Weights of a small mixture-of-experts language model, trained from scratch on English Wikipedia: 1 pick a token.
Below are experts of layer 4 (counted from 0) of a mixture-of-experts language model. Rows are named router (the router's row for the expert), gate (a neuron's input weights, with its number), up (a neuron's input weights, with its number), down (a neuron's output weights, with its number) and show model dimensions 0-127. Each number is 200 + 40 x the weight over its row's rms, rounded and kept within 0 to 999.
After each expert's rows: a language model's description of what the expert responds to; "comes before" lists some tokens at least twice as common just after its tokens as in all text. This comes from a sample of Wikipedia text that the model never trained on. Tokens count by the router's weight.

# expert 2
router,235,214,165,204,119,247,186,199,243,164,264,171,227,195,141,213,146,182,219,200,215,252,186,183,136,242,176,231,183,292,221,187,287,148,186,165,221,145,185,95,204,227,219,220,165,179,148,161,163,214,206,203,163,202,206,177,139,279,98,206,243,204,206,154,199,111,231,174,210,109,237,185,191,193,152,176,159,205,320,177,155,188,206,201,163,201,226,183,194,166,231,176,250,229,212,219,250,205,172,147,221,212,216,252,139,203,209,195,242,196,109,201,197,213,207,237,203,126,231,165,184,215,193,220,205,124,147,249
gate0,155,223,150,175,142,184,315,201,282,233,292,126,192,192,141,176,248,179,225,182,204,215,160,235,191,212,206,204,169,207,123,177,101,257,143,171,198,160,170,146,205,169,234,199,183,212,208,157,166,218,264,213,209,228,237,190,234,216,179,254,234,164,218,136,174,234,278,198,228,181,223,207,212,159,175,223,196,187,188,172,160,221,260,203,251,261,206,257,218,199,229,150,138,192,95,179,243,205,231,151,156,206,248,170,168,252,183,261,201,181,195,150,105,186,172,217,151,112,174,223,214,195,189,222,216,187,198,147
up0,265,196,217,197,246,269,176,154,198,197,217,193,182,228,219,113,202,194,181,211,191,188,248,193,198,172,173,167,176,214,121,225,239,198,244,207,205,209,253,237,195,195,168,186,245,177,266,184,163,142,131,200,221,262,287,223,205,192,185,205,276,269,203,260,143,222,239,195,237,217,207,235,316,216,98,181,276,251,160,236,196,249,190,192,175,163,199,169,174,220,177,155,152,251,243,196,196,201,136,306,182,173,209,243,255,133,203,210,232,299,245,213,208,236,187,123,192,211,189,210,218,235,154,187,169,217,145,171
down0,177,220,179,236,209,182,280,318,80,134,190,287,140,219,197,205,223,212,201,169,154,221,224,161,174,159,131,220,228,207,220,232,256,204,201,217,174,162,208,237,143,198,188,138,213,201,227,204,179,220,175,182,247,284,212,219,201,208,180,177,214,214,221,106,202,212,248,192,220,152,235,230,155,185,239,165,151,211,275,188,236,209,256,229,236,168,263,223,178,188,229,136,272,217,149,147,211,238,226,263,223,207,191,221,177,243,198,175,222,172,189,188,160,217,187,213,142,173,153,243,177,277,194,210,179,284,226,307
gate1,221,170,133,186,222,216,126,168,193,275,225,194,288,238,149,196,215,229,231,223,187,146,136,156,286,182,198,210,193,210,219,220,190,140,148,181,199,219,188,140,221,176,207,188,143,243,199,220,223,251,179,219,143,154,197,202,177,184,161,152,166,142,215,101,215,260,244,177,243,202,137,156,250,250,152,197,172,239,273,136,157,186,217,146,183,163,176,207,196,240,196,276,204,201,234,157,120,169,190,212,177,218,229,283,256,141,247,228,187,247,243,228,159,203,207,169,298,114,191,210,189,166,223,208,211,166,190,244
up1,237,178,263,246,198,258,188,268,151,128,186,170,268,118,218,265,164,131,197,188,266,134,200,244,246,219,263,312,206,259,214,217,187,229,246,198,231,209,190,202,203,173,231,191,256,229,240,190,199,197,167,180,189,185,145,208,295,215,241,178,217,183,178,261,285,181,230,245,215,195,245,264,188,170,262,280,162,226,183,173,235,211,165,187,182,236,271,181,201,219,204,255,217,266,142,155,226,219,206,210,234,161,208,191,164,231,205,264,174,160,109,218,191,132,214,166,178,161,208,222,210,160,187,196,203,165,250,237
down1,179,258,173,245,185,204,197,172,106,228,135,241,223,204,174,152,193,203,209,180,143,148,145,217,150,313,131,215,171,163,161,156,247,199,266,159,157,181,225,247,175,154,95,192,229,285,265,228,218,270,214,216,135,183,194,195,165,156,236,178,164,153,207,277,164,230,164,213,202,219,220,192,170,167,197,188,143,214,220,251,134,137,191,157,211,231,200,207,217,201,231,195,183,224,169,227,230,197,174,290,246,211,237,175,165,193,224,122,201,190,162,261,177,212,209,294,226,146,164,166,173,187,190,150,246,195,212,174
It responds to: Wiki headings, table markup. Section heading markers like ==, ===, ==== after titles, table pipes and colons, plus list-introducing verbs like include, were, appear.
comes before: "\n", " 1", " S", " \"", " 2", " E"

# expert 17
router,145,236,200,171,144,259,173,182,187,164,238,178,242,231,98,187,169,156,226,213,242,163,153,152,117,209,222,164,199,195,215,207,210,174,150,244,227,143,182,155,211,214,239,202,224,221,156,149,182,179,217,197,161,227,208,140,166,277,144,193,194,195,226,220,166,179,220,126,186,137,218,185,201,198,208,195,254,192,236,254,156,203,307,153,137,166,148,208,232,159,210,176,203,220,173,227,275,238,164,142,216,206,228,276,168,218,155,221,177,206,160,96,157,174,242,205,251,158,185,134,227,165,195,252,148,173,89,217
gate0,155,214,190,188,88,174,206,157,172,191,216,157,210,224,197,213,137,158,204,256,211,173,137,195,217,250,193,223,146,192,201,215,267,163,117,161,236,255,207,131,196,231,182,214,175,167,168,170,147,176,232,260,181,137,212,208,175,207,191,262,278,147,227,179,133,183,209,167,214,196,213,193,232,231,145,185,155,236,225,215,183,150,196,134,184,229,131,273,205,188,161,200,165,265,143,171,250,141,249,161,189,224,190,176,118,163,240,229,212,135,182,153,170,130,179,233,216,87,206,204,246,184,157,247,212,261,153,183
up0,271,205,212,195,269,237,209,280,157,197,191,227,221,164,305,154,216,206,186,151,261,144,163,239,214,167,218,191,227,236,252,219,179,237,221,265,177,193,197,204,172,205,169,187,214,183,267,198,193,277,230,198,155,219,182,148,254,226,211,140,174,202,195,209,176,174,162,264,199,180,213,223,156,183,179,260,169,110,238,232,198,225,238,262,111,196,212,166,196,244,250,151,235,197,265,194,138,174,159,207,223,256,200,237,308,149,183,256,140,205,282,197,265,192,237,170,245,250,241,189,218,251,249,147,229,236,214,206
down0,199,270,153,173,199,184,180,239,156,152,245,218,201,165,186,245,204,196,233,202,197,158,162,171,137,120,241,237,188,270,308,251,206,225,169,130,240,247,224,282,206,197,172,156,166,178,240,170,184,239,209,171,231,236,271,222,183,204,201,176,178,185,220,154,184,232,192,110,219,227,218,208,163,273,236,139,178,216,136,204,264,165,240,193,139,167,279,161,146,131,193,279,241,267,201,218,206,159,190,203,234,200,187,219,219,206,249,87,128,183,207,185,186,206,169,229,208,242,249,136,175,220,228,159,189,182,236,188
gate1,147,121,120,174,187,169,205,202,158,224,160,211,156,182,122,184,196,199,274,188,189,132,249,251,215,180,210,248,184,200,183,205,180,260,255,158,164,178,263,238,268,223,287,223,186,176,239,186,209,224,233,190,189,193,242,259,234,174,230,214,244,175,206,176,196,196,175,195,216,171,191,211,153,218,151,200,258,216,185,228,195,238,211,212,207,172,283,113,199,233,200,152,193,217,302,218,246,208,209,260,201,117,155,166,162,208,174,231,95,180,150,178,118,210,179,151,186,168,189,273,128,250,240,179,139,158,149,200
up1,198,155,233,206,226,191,218,163,184,175,129,156,175,179,263,224,218,114,215,200,242,282,234,104,206,222,169,163,194,209,173,196,165,215,296,203,218,139,188,180,224,206,146,243,212,187,237,183,168,31,219,211,179,151,259,235,239,182,166,220,193,323,207,256,205,246,269,144,142,240,209,123,183,212,243,180,154,245,181,200,216,225,184,174,238,170,183,159,204,204,218,198,209,231,176,194,159,168,228,210,184,245,125,195,178,200,207,184,298,175,220,177,210,236,163,175,139,208,214,192,204,173,232,220,235,228,159,213
down1,160,184,201,152,155,222,200,123,275,206,218,208,227,204,201,242,210,164,160,203,176,173,263,257,122,262,192,239,174,232,164,204,166,167,164,195,235,138,263,224,216,202,109,183,220,265,142,190,195,185,214,210,259,166,194,159,125,173,217,240,197,210,180,209,157,187,203,190,109,213,209,150,124,226,184,226,187,197,120,246,211,143,267,211,213,193,273,124,307,155,178,156,200,224,165,235,221,209,143,175,127,203,151,182,191,151,196,144,287,220,232,179,173,189,146,139,253,193,209,160,181,188,176,212,208,255,189,207
It responds to: Sentence-ending punctuation. Periods ending sentences, especially after places or abbreviations (UK., PhD., CE.), plus commas, line breaks and conjunctions like because.
comes before: "\n", " The", " He", " In", " It", " This"

# expert 23
router,183,200,138,202,191,201,266,243,209,239,218,169,230,248,185,195,212,187,253,240,267,163,159,196,129,172,259,199,144,288,202,164,231,174,175,252,180,178,213,179,169,273,175,211,189,199,175,141,189,306,295,177,197,245,216,137,180,235,140,153,221,211,244,131,120,191,177,178,204,108,202,218,203,203,232,215,231,183,245,217,181,169,258,201,162,242,208,224,156,137,265,181,238,169,149,175,249,167,140,155,224,212,271,202,151,217,167,236,234,181,215,131,130,112,214,240,222,136,180,213,167,229,211,210,200,197,181,175
gate0,218,185,185,221,121,242,265,168,175,160,123,231,185,181,232,174,279,180,193,179,196,168,184,236,188,185,243,218,224,233,184,113,185,168,190,125,166,237,214,186,205,258,178,216,195,128,188,141,197,230,256,154,207,205,233,84,291,214,155,213,213,197,238,140,209,269,196,248,195,71,201,195,115,197,235,153,205,218,218,258,233,182,258,235,158,292,201,131,223,218,198,190,248,155,186,174,214,206,183,165,226,216,186,239,182,246,228,233,175,271,166,226,150,195,195,242,217,201,225,245,188,182,238,238,255,219,156,191
up0,257,160,150,209,177,182,121,230,208,163,198,210,222,187,238,142,149,226,161,160,174,212,244,123,207,164,207,215,220,217,118,153,305,168,176,228,122,209,161,178,248,253,178,241,145,200,205,154,255,205,165,214,179,222,177,198,145,152,293,130,136,245,207,225,158,212,238,198,200,269,245,139,223,145,124,239,241,209,194,243,170,247,164,178,137,175,263,218,204,129,236,268,228,189,215,196,162,156,227,222,231,149,217,191,193,182,147,208,221,166,218,215,209,141,203,243,246,154,204,250,207,235,172,125,204,223,160,199
down0,248,232,182,240,189,152,179,204,243,194,206,127,168,238,215,237,232,268,176,194,192,211,253,212,237,257,186,200,209,143,259,228,231,219,236,198,241,200,182,143,253,251,203,133,200,245,167,143,276,217,158,217,101,215,153,264,233,249,192,229,205,199,223,232,320,184,198,197,227,192,218,279,245,171,219,54,209,212,173,101,179,216,206,196,234,165,177,207,255,233,180,123,141,265,188,224,208,199,202,199,173,151,191,179,239,227,208,154,170,242,189,193,208,229,187,257,253,147,202,251,182,206,214,194,155,241,204,239
gate1,118,218,210,175,185,204,257,232,222,226,186,152,182,215,204,125,202,179,282,246,200,210,267,148,196,141,159,189,219,161,229,263,150,131,233,206,227,230,226,127,231,212,230,198,227,200,191,166,180,258,224,209,197,194,224,115,200,217,203,255,213,254,205,267,195,245,236,193,178,106,201,176,232,226,203,251,181,195,226,171,139,158,309,198,151,202,171,233,156,166,183,216,221,233,133,214,128,242,155,162,173,190,170,223,237,208,222,232,220,184,205,194,179,271,129,278,209,155,156,198,205,219,246,148,170,328,218,199
up1,216,241,177,169,181,193,224,203,212,209,215,199,177,208,252,172,224,247,141,222,204,162,238,195,151,204,172,178,170,155,145,182,175,167,232,271,193,138,249,162,129,223,176,219,221,142,237,186,194,232,242,200,315,196,154,122,135,246,167,164,191,269,216,196,223,198,155,245,224,173,213,118,224,150,239,231,171,285,204,138,221,229,228,208,157,232,106,233,141,201,247,177,232,215,113,277,251,254,136,173,185,252,221,215,265,276,222,194,194,201,270,213,214,214,143,170,171,193,216,162,193,212,221,167,238,241,254,191
down1,223,194,164,253,143,244,119,204,192,218,238,209,168,207,273,233,178,235,190,229,162,191,180,150,223,207,156,194,119,185,202,239,211,242,166,105,146,236,250,215,270,267,217,206,188,206,230,224,221,146,145,204,128,195,187,241,244,182,181,282,183,157,197,268,240,189,258,235,228,235,171,227,199,181,141,155,194,183,150,198,103,200,230,166,275,177,291,237,229,199,213,188,268,250,224,207,142,174,218,202,261,143,181,207,222,157,154,156,123,183,177,230,207,146,240,203,187,237,215,199,238,206,155,152,234,155,126,201
It responds to: Mid-word syllable pieces. Middle syllables in longer words before a suffix (cl-on-idine, cl-if-ftops, pro-per-ty, integra-tion), often ending with or, il, on.
comes before: "s", "ic", "d", "ed", "ical", "t"

# expert 6
router,216,147,188,149,196,212,176,179,165,190,257,153,233,326,217,195,213,169,240,173,222,234,140,238,142,187,233,151,112,202,211,231,187,206,173,218,181,152,148,115,197,235,207,180,220,176,192,184,176,207,262,184,177,267,212,150,159,175,208,227,165,149,250,227,219,140,228,132,262,159,163,184,187,158,147,192,199,172,216,191,142,142,207,253,153,291,168,260,183,140,215,168,259,228,167,168,180,190,213,184,177,176,165,249,206,142,152,332,188,181,197,182,175,189,280,214,187,150,186,237,145,219,234,247,187,164,205,216
gate0,150,184,150,212,231,210,188,199,159,251,221,143,213,270,214,271,141,195,222,258,201,166,197,130,193,210,190,155,139,270,186,238,192,145,187,152,235,219,288,130,190,279,169,180,204,160,185,178,143,194,157,223,237,161,213,171,138,209,116,215,200,221,188,130,105,206,203,201,249,187,251,205,257,228,194,230,158,115,283,175,273,296,244,178,149,176,149,164,168,217,197,204,159,165,224,218,220,220,241,190,262,225,197,215,190,158,229,217,219,174,209,215,228,165,266,256,173,194,160,235,216,223,163,218,267,170,184,190
up0,223,162,198,151,234,219,220,153,251,203,203,250,152,242,181,159,268,186,298,184,148,202,152,203,204,259,162,158,233,207,161,255,103,244,162,195,153,137,267,246,213,199,237,243,191,222,179,187,220,179,260,213,247,185,190,193,184,127,243,231,238,181,223,206,192,303,160,197,243,211,248,143,163,219,248,201,238,249,194,118,165,194,226,216,243,187,213,209,208,252,188,268,149,158,108,240,217,227,178,192,202,215,197,134,231,225,202,151,117,179,214,184,230,176,220,149,207,219,150,144,136,200,185,262,137,249,174,219
down0,179,172,282,147,229,182,227,167,236,208,195,283,121,211,160,203,178,213,184,163,176,231,272,219,165,185,197,183,246,163,226,155,215,235,228,188,154,88,92,206,244,228,166,206,204,175,212,196,184,231,195,200,192,161,209,228,249,211,246,173,196,182,179,200,209,239,282,247,288,165,248,183,148,273,209,163,184,191,225,241,227,144,211,232,200,260,169,158,110,179,218,170,199,243,121,159,188,264,187,169,232,258,140,186,212,285,227,181,180,230,173,140,188,205,243,209,206,202,161,185,124,221,186,211,229,293,178,231
gate1,250,212,190,164,184,179,168,141,130,219,166,145,209,213,149,289,139,228,140,174,248,221,203,189,197,204,156,180,167,265,200,138,88,202,288,138,224,214,222,195,198,156,169,277,140,231,201,165,204,173,210,229,155,240,178,55,167,233,105,205,175,187,255,126,163,182,268,267,158,172,136,235,212,126,227,208,172,208,201,192,180,223,211,213,203,190,191,225,227,205,261,181,190,161,140,199,216,171,156,222,200,166,189,176,179,153,207,241,204,242,194,180,170,154,219,219,183,201,169,198,180,239,248,229,168,170,168,245
up1,194,212,195,217,211,127,191,239,249,203,278,206,182,181,210,220,193,202,201,211,257,234,289,220,182,154,197,186,192,240,238,218,252,186,186,230,234,216,210,183,225,233,265,199,162,272,185,191,199,242,81,195,178,211,204,206,237,261,243,192,203,133,155,195,97,207,220,211,227,191,225,216,249,211,170,257,170,182,271,245,211,209,183,175,201,252,140,294,174,156,299,278,151,159,200,205,207,212,240,218,211,259,205,237,174,146,235,266,244,229,210,291,179,190,180,181,190,231,122,206,185,193,160,155,236,169,221,306
down1,191,183,190,182,210,163,147,149,175,177,204,208,219,140,172,173,246,148,198,237,117,276,134,175,259,162,179,220,259,276,187,154,167,143,156,241,218,197,296,222,157,202,234,201,207,271,197,213,158,176,212,228,189,141,193,273,281,276,238,215,208,173,178,279,165,123,244,187,187,154,222,207,241,168,152,183,235,188,158,200,192,151,187,220,224,200,188,100,194,194,234,229,199,219,173,161,150,220,176,225,183,257,171,165,154,207,237,252,166,186,172,218,110,173,202,95,223,210,190,230,261,134,232,197,187,219,195,166
It responds to: Latinate prefixes re/pro/con. Word-initial prefix pieces like re, pro, con, de, co, ca, as in secretary, rehabilitation, relegation, concrete.
comes before: "s", "p", "duc", "st", "t", "g"

# expert 5
router,186,145,189,210,223,266,296,176,144,243,231,95,206,230,125,221,162,258,206,194,199,162,96,236,158,213,201,180,186,210,243,183,219,169,218,238,160,154,182,187,218,344,171,177,149,176,205,134,165,181,219,240,222,217,161,156,149,204,229,202,304,254,230,173,186,149,248,223,260,110,181,196,224,199,199,203,213,199,237,210,204,207,268,196,149,240,148,158,218,171,278,194,194,223,188,203,227,170,211,155,151,230,237,252,173,217,175,249,145,204,192,199,174,186,199,249,219,174,181,209,166,143,157,227,197,164,145,205
gate0,241,222,263,218,190,244,187,245,153,218,276,244,242,225,200,284,140,231,232,210,195,246,163,181,208,261,221,310,210,217,203,271,201,197,197,177,150,196,181,196,106,203,236,202,154,223,172,200,192,210,178,156,229,228,224,119,211,127,208,149,208,176,228,212,158,143,271,242,137,230,214,203,167,258,132,213,269,198,249,278,158,150,150,190,163,306,185,231,225,230,199,169,262,177,148,224,219,220,217,190,150,176,209,182,134,268,248,200,211,205,145,177,149,189,203,239,210,156,239,226,241,249,188,176,220,187,224,174
up0,250,216,101,178,196,240,242,233,221,217,175,178,171,190,286,202,176,200,157,208,155,212,208,185,189,139,188,148,169,285,171,120,224,180,198,223,174,220,183,180,238,235,153,152,210,178,136,166,174,118,209,199,208,211,175,200,171,246,200,192,205,199,177,151,97,251,231,179,244,214,203,163,219,183,103,193,171,223,229,257,217,206,183,240,179,237,204,199,138,133,156,186,178,122,85,221,224,223,238,195,225,169,241,129,132,117,195,215,207,212,178,212,197,271,234,270,229,219,143,242,207,260,231,201,204,259,187,157
down0,234,251,233,255,189,249,231,238,171,223,211,198,200,203,209,175,219,253,246,213,228,169,206,152,139,201,236,254,239,165,193,208,280,175,255,225,166,217,200,192,178,202,132,223,135,264,221,185,212,209,157,203,209,117,181,212,277,189,225,274,172,138,263,231,285,201,192,212,216,208,187,172,215,141,85,201,225,195,181,112,172,155,211,261,176,217,167,205,221,237,150,236,246,231,214,214,162,146,217,151,150,220,167,244,174,196,238,187,234,257,233,236,198,152,258,111,212,207,245,194,239,236,297,167,173,140,153,160
gate1,234,137,221,173,198,268,273,171,246,220,233,166,154,183,111,154,251,242,183,225,170,177,185,186,178,232,266,147,174,218,160,190,162,277,206,217,291,160,209,183,265,178,149,217,129,197,173,173,186,160,186,215,198,170,216,180,206,163,155,206,233,232,277,212,237,200,207,247,224,164,178,278,201,187,130,227,181,235,226,167,161,143,125,183,187,191,137,179,159,152,259,222,280,212,244,288,168,207,125,227,182,223,178,219,175,216,166,244,164,221,200,200,251,243,191,109,176,186,232,188,208,112,200,194,166,264,214,234
up1,141,216,180,198,179,242,260,219,235,206,181,247,198,217,206,161,229,193,217,201,211,143,260,233,238,161,191,192,257,215,222,203,191,186,270,172,205,193,227,208,269,222,205,323,193,123,195,198,166,183,226,264,167,205,192,161,268,242,151,169,181,165,151,230,217,309,186,233,223,117,254,177,145,154,230,235,151,147,217,209,216,177,196,202,229,206,220,176,194,143,185,148,151,293,188,195,181,198,129,213,227,195,255,148,147,166,246,259,226,210,156,187,180,199,135,189,200,185,119,289,208,223,211,136,245,260,263,201
down1,210,191,278,134,246,198,234,129,210,158,170,179,194,277,234,160,263,163,222,187,161,163,158,175,189,160,221,224,256,196,167,185,169,234,205,280,178,238,119,187,162,222,242,210,193,281,114,170,218,228,266,205,178,173,229,241,219,194,161,261,194,205,207,194,160,195,206,177,211,173,257,171,211,227,226,158,180,182,208,267,149,160,204,228,218,177,209,250,197,219,167,177,209,233,191,224,136,183,280,234,178,183,166,259,309,202,197,187,156,225,192,82,196,168,285,288,218,176,267,217,188,127,220,208,217,220,150,208
It responds to: Verb endings -ed/-ing. Past and participle suffixes ed, ing, ated, ting on verbs (miss-ing, adapt-ed, open-ed), plus whole verbs like made, left, won.
comes before: " by", " to", " the", " in", " a", " on"

# expert 13
router,210,178,219,194,155,221,234,201,221,194,214,152,188,287,150,195,185,208,211,196,225,206,192,150,178,154,265,216,136,216,254,273,191,204,167,250,232,156,244,206,220,241,211,157,178,203,157,143,161,226,248,210,165,237,243,178,139,251,202,171,293,266,197,230,158,209,216,208,251,128,148,156,220,215,168,130,192,224,169,205,110,152,253,197,134,209,145,249,173,223,241,178,287,155,226,203,219,216,191,120,249,229,234,178,124,168,218,286,202,213,173,200,127,179,170,213,232,152,198,178,232,165,234,170,277,147,209,263
gate0,159,202,295,153,120,241,223,263,269,197,170,142,251,247,184,128,201,167,224,207,222,230,276,159,192,216,145,235,212,195,240,223,179,212,120,203,180,179,214,163,241,224,192,202,253,156,222,160,164,179,281,194,218,238,271,180,148,195,227,309,211,269,201,205,230,172,293,172,264,210,229,168,191,119,183,211,143,174,195,154,187,140,247,156,165,196,193,234,136,152,177,219,131,212,241,260,190,240,219,215,160,167,214,238,131,185,210,227,189,186,210,170,185,205,210,162,229,202,195,157,132,187,214,215,190,266,157,207
up0,196,234,142,187,155,167,162,154,195,210,201,191,208,250,64,207,188,211,220,182,205,260,210,196,188,221,182,171,169,218,252,257,210,202,212,161,169,218,211,181,162,208,207,234,292,208,290,211,202,162,233,225,187,309,189,165,251,253,211,214,174,233,208,256,165,182,191,154,156,205,243,279,264,240,198,212,177,227,209,224,238,197,202,180,284,262,177,194,259,220,198,146,122,196,166,169,231,142,208,182,266,211,224,132,204,224,202,191,253,272,229,127,190,217,193,109,263,171,234,223,187,247,214,268,229,225,270,207
down0,197,162,147,255,154,190,212,191,173,196,171,223,179,174,226,170,106,217,260,268,263,167,108,183,161,232,196,191,202,136,159,264,209,210,201,213,173,145,187,274,143,249,213,227,230,185,238,189,259,185,155,212,211,188,222,157,246,221,152,177,198,202,212,174,261,269,208,224,178,195,178,194,220,184,188,161,237,227,128,199,185,252,241,208,141,180,214,267,228,131,200,133,139,190,258,231,219,177,195,180,211,202,166,216,131,156,143,114,218,201,198,131,288,217,238,293,270,213,162,167,173,186,208,218,219,267,243,251
gate1,172,160,203,161,198,145,226,117,256,197,95,207,194,198,251,233,238,226,188,194,107,181,240,159,206,229,186,142,252,312,170,188,137,204,161,236,185,146,248,228,206,204,306,199,190,201,166,159,222,225,220,210,162,220,185,190,215,235,190,232,118,220,228,92,246,189,182,176,272,191,125,203,101,169,199,176,152,147,208,181,227,209,263,184,212,221,154,176,194,217,274,173,252,206,201,201,201,150,216,148,217,184,160,269,224,188,176,230,210,254,237,185,160,177,253,209,164,231,203,160,206,178,184,244,198,217,180,262
up1,184,209,190,190,196,175,279,184,191,184,201,183,202,212,196,171,236,156,232,227,172,122,162,222,176,244,190,121,237,327,88,256,272,213,244,205,212,150,217,159,187,180,189,187,214,292,122,200,177,169,213,166,156,208,228,179,244,180,238,195,211,128,220,202,215,192,231,264,268,227,174,257,218,201,258,154,253,187,193,231,256,119,144,154,218,168,137,222,197,247,217,212,200,271,264,186,204,166,154,249,173,185,170,150,177,217,228,208,156,212,199,254,231,232,164,228,212,233,191,264,245,147,187,203,258,244,163,165
down1,189,208,263,215,161,209,163,205,121,196,167,157,202,214,192,267,221,186,166,175,169,200,221,163,198,308,203,234,226,219,261,199,167,211,148,162,203,202,250,236,242,208,243,176,112,188,187,220,224,129,270,199,181,250,224,217,127,180,172,211,167,301,253,256,145,209,230,148,175,167,176,166,228,219,177,222,194,133,212,214,153,155,88,256,100,233,178,226,271,202,210,159,236,188,223,240,139,260,135,148,173,189,246,193,186,189,256,218,229,219,203,149,234,186,195,249,206,216,182,211,234,150,238,196,196,173,195,278
It responds to: Noun suffix -y. Word-ending y, ity, ies, ship, ce pieces (ship-y-ard, part-y, bath-y-metric), plus relative which and time.
comes before: " of", ",", " and", " was", "ing", " in"

# expert 19
router,167,193,150,214,208,273,183,195,234,157,184,147,234,261,170,199,192,170,236,202,260,216,93,181,126,148,228,193,190,247,240,225,222,133,187,194,213,202,163,119,174,234,209,169,201,213,143,106,189,169,263,184,218,230,205,192,185,200,182,193,247,180,215,193,155,129,182,229,245,120,183,175,149,199,166,125,186,245,192,184,143,155,272,67,223,220,169,167,158,217,232,180,206,218,169,216,223,232,168,145,162,267,221,227,153,196,221,330,169,183,196,205,195,144,239,218,225,149,180,190,168,180,176,224,165,182,188,233
gate0,217,213,152,202,205,211,231,236,221,202,191,209,164,126,239,207,155,296,194,162,218,203,212,263,252,211,241,189,209,252,243,164,191,246,178,94,178,243,233,217,174,135,130,181,153,248,252,162,234,221,233,151,176,176,218,211,190,233,175,143,227,222,172,251,177,185,223,204,181,136,189,274,190,202,132,195,152,132,199,189,180,230,249,218,218,194,276,200,210,203,164,189,197,155,274,200,200,158,207,247,233,273,207,230,169,187,186,202,198,158,236,172,201,215,234,183,141,146,95,72,267,263,201,240,198,128,220,189
up0,138,197,170,195,209,157,130,188,201,173,178,210,190,227,232,175,174,221,234,221,221,239,151,242,217,194,242,257,179,134,237,152,211,209,180,188,246,219,180,185,187,157,231,256,186,187,240,182,200,121,216,201,149,124,240,195,156,189,161,222,204,157,207,252,134,209,220,173,117,182,218,242,164,176,155,127,170,196,214,207,200,176,169,166,211,225,215,208,165,156,161,186,198,213,202,186,146,177,238,244,303,208,169,307,105,112,202,141,219,247,178,218,217,169,224,141,221,145,281,150,235,301,149,283,231,187,167,219
down0,183,171,202,159,205,213,189,188,224,233,244,171,277,165,225,261,182,130,158,202,223,175,100,179,155,178,190,274,157,238,227,189,227,197,180,198,62,183,175,153,221,221,149,281,203,235,241,204,224,269,155,213,165,145,233,245,214,232,147,197,205,220,216,234,177,186,135,223,164,262,176,198,228,157,170,240,133,216,201,209,237,94,199,176,280,189,203,152,214,206,141,236,158,239,211,254,186,151,199,265,174,218,205,234,265,168,259,177,215,246,279,154,148,175,142,249,182,202,213,226,198,165,176,220,202,173,166,192
gate1,152,127,186,203,189,196,144,239,237,180,159,148,199,205,217,211,280,240,187,203,218,217,150,245,173,170,268,191,180,244,183,189,161,154,187,318,165,190,71,217,175,208,214,191,276,237,262,190,168,237,176,200,196,205,174,194,188,175,184,250,176,195,139,237,205,235,175,243,151,238,190,197,210,133,218,141,188,181,187,193,269,171,146,81,194,116,207,183,165,197,225,157,239,204,184,207,191,243,175,243,232,182,174,175,179,267,230,179,197,182,178,219,204,200,264,194,198,268,202,239,173,214,96,236,134,223,251,268
up1,214,245,235,163,203,136,151,222,216,291,230,228,232,146,207,211,147,235,138,188,150,92,197,200,279,247,178,156,182,190,181,205,242,200,195,203,178,222,231,194,219,203,257,195,158,114,222,210,173,199,137,189,263,185,173,213,212,178,177,197,230,194,216,173,210,171,214,182,225,272,156,245,304,286,133,226,217,262,207,247,228,228,200,216,195,221,113,240,155,215,284,208,228,165,195,198,195,122,189,216,195,249,145,191,165,129,196,280,160,246,210,221,238,191,237,180,148,193,256,241,184,151,230,132,249,211,177,200
down1,220,300,194,259,173,226,194,189,274,136,155,192,210,170,219,210,192,183,198,212,242,234,228,144,177,173,251,189,209,133,228,225,194,166,202,218,193,137,224,213,147,185,170,189,220,241,193,208,183,140,179,188,190,151,206,113,194,245,235,175,226,163,157,280,178,200,183,143,180,183,167,271,169,158,182,141,109,278,128,113,167,244,220,193,199,234,214,154,272,105,122,160,235,192,257,255,219,243,125,215,235,193,150,181,248,197,188,244,230,191,178,183,172,185,227,190,235,169,198,275,261,236,170,192,226,155,218,208
It responds to: Prepositions and conjunctions. Common function words of, and, to, in, for, with, by after verbs or nouns (used to, from 1923 to).
comes before: " the", " a", " ", " his", " 19", " re"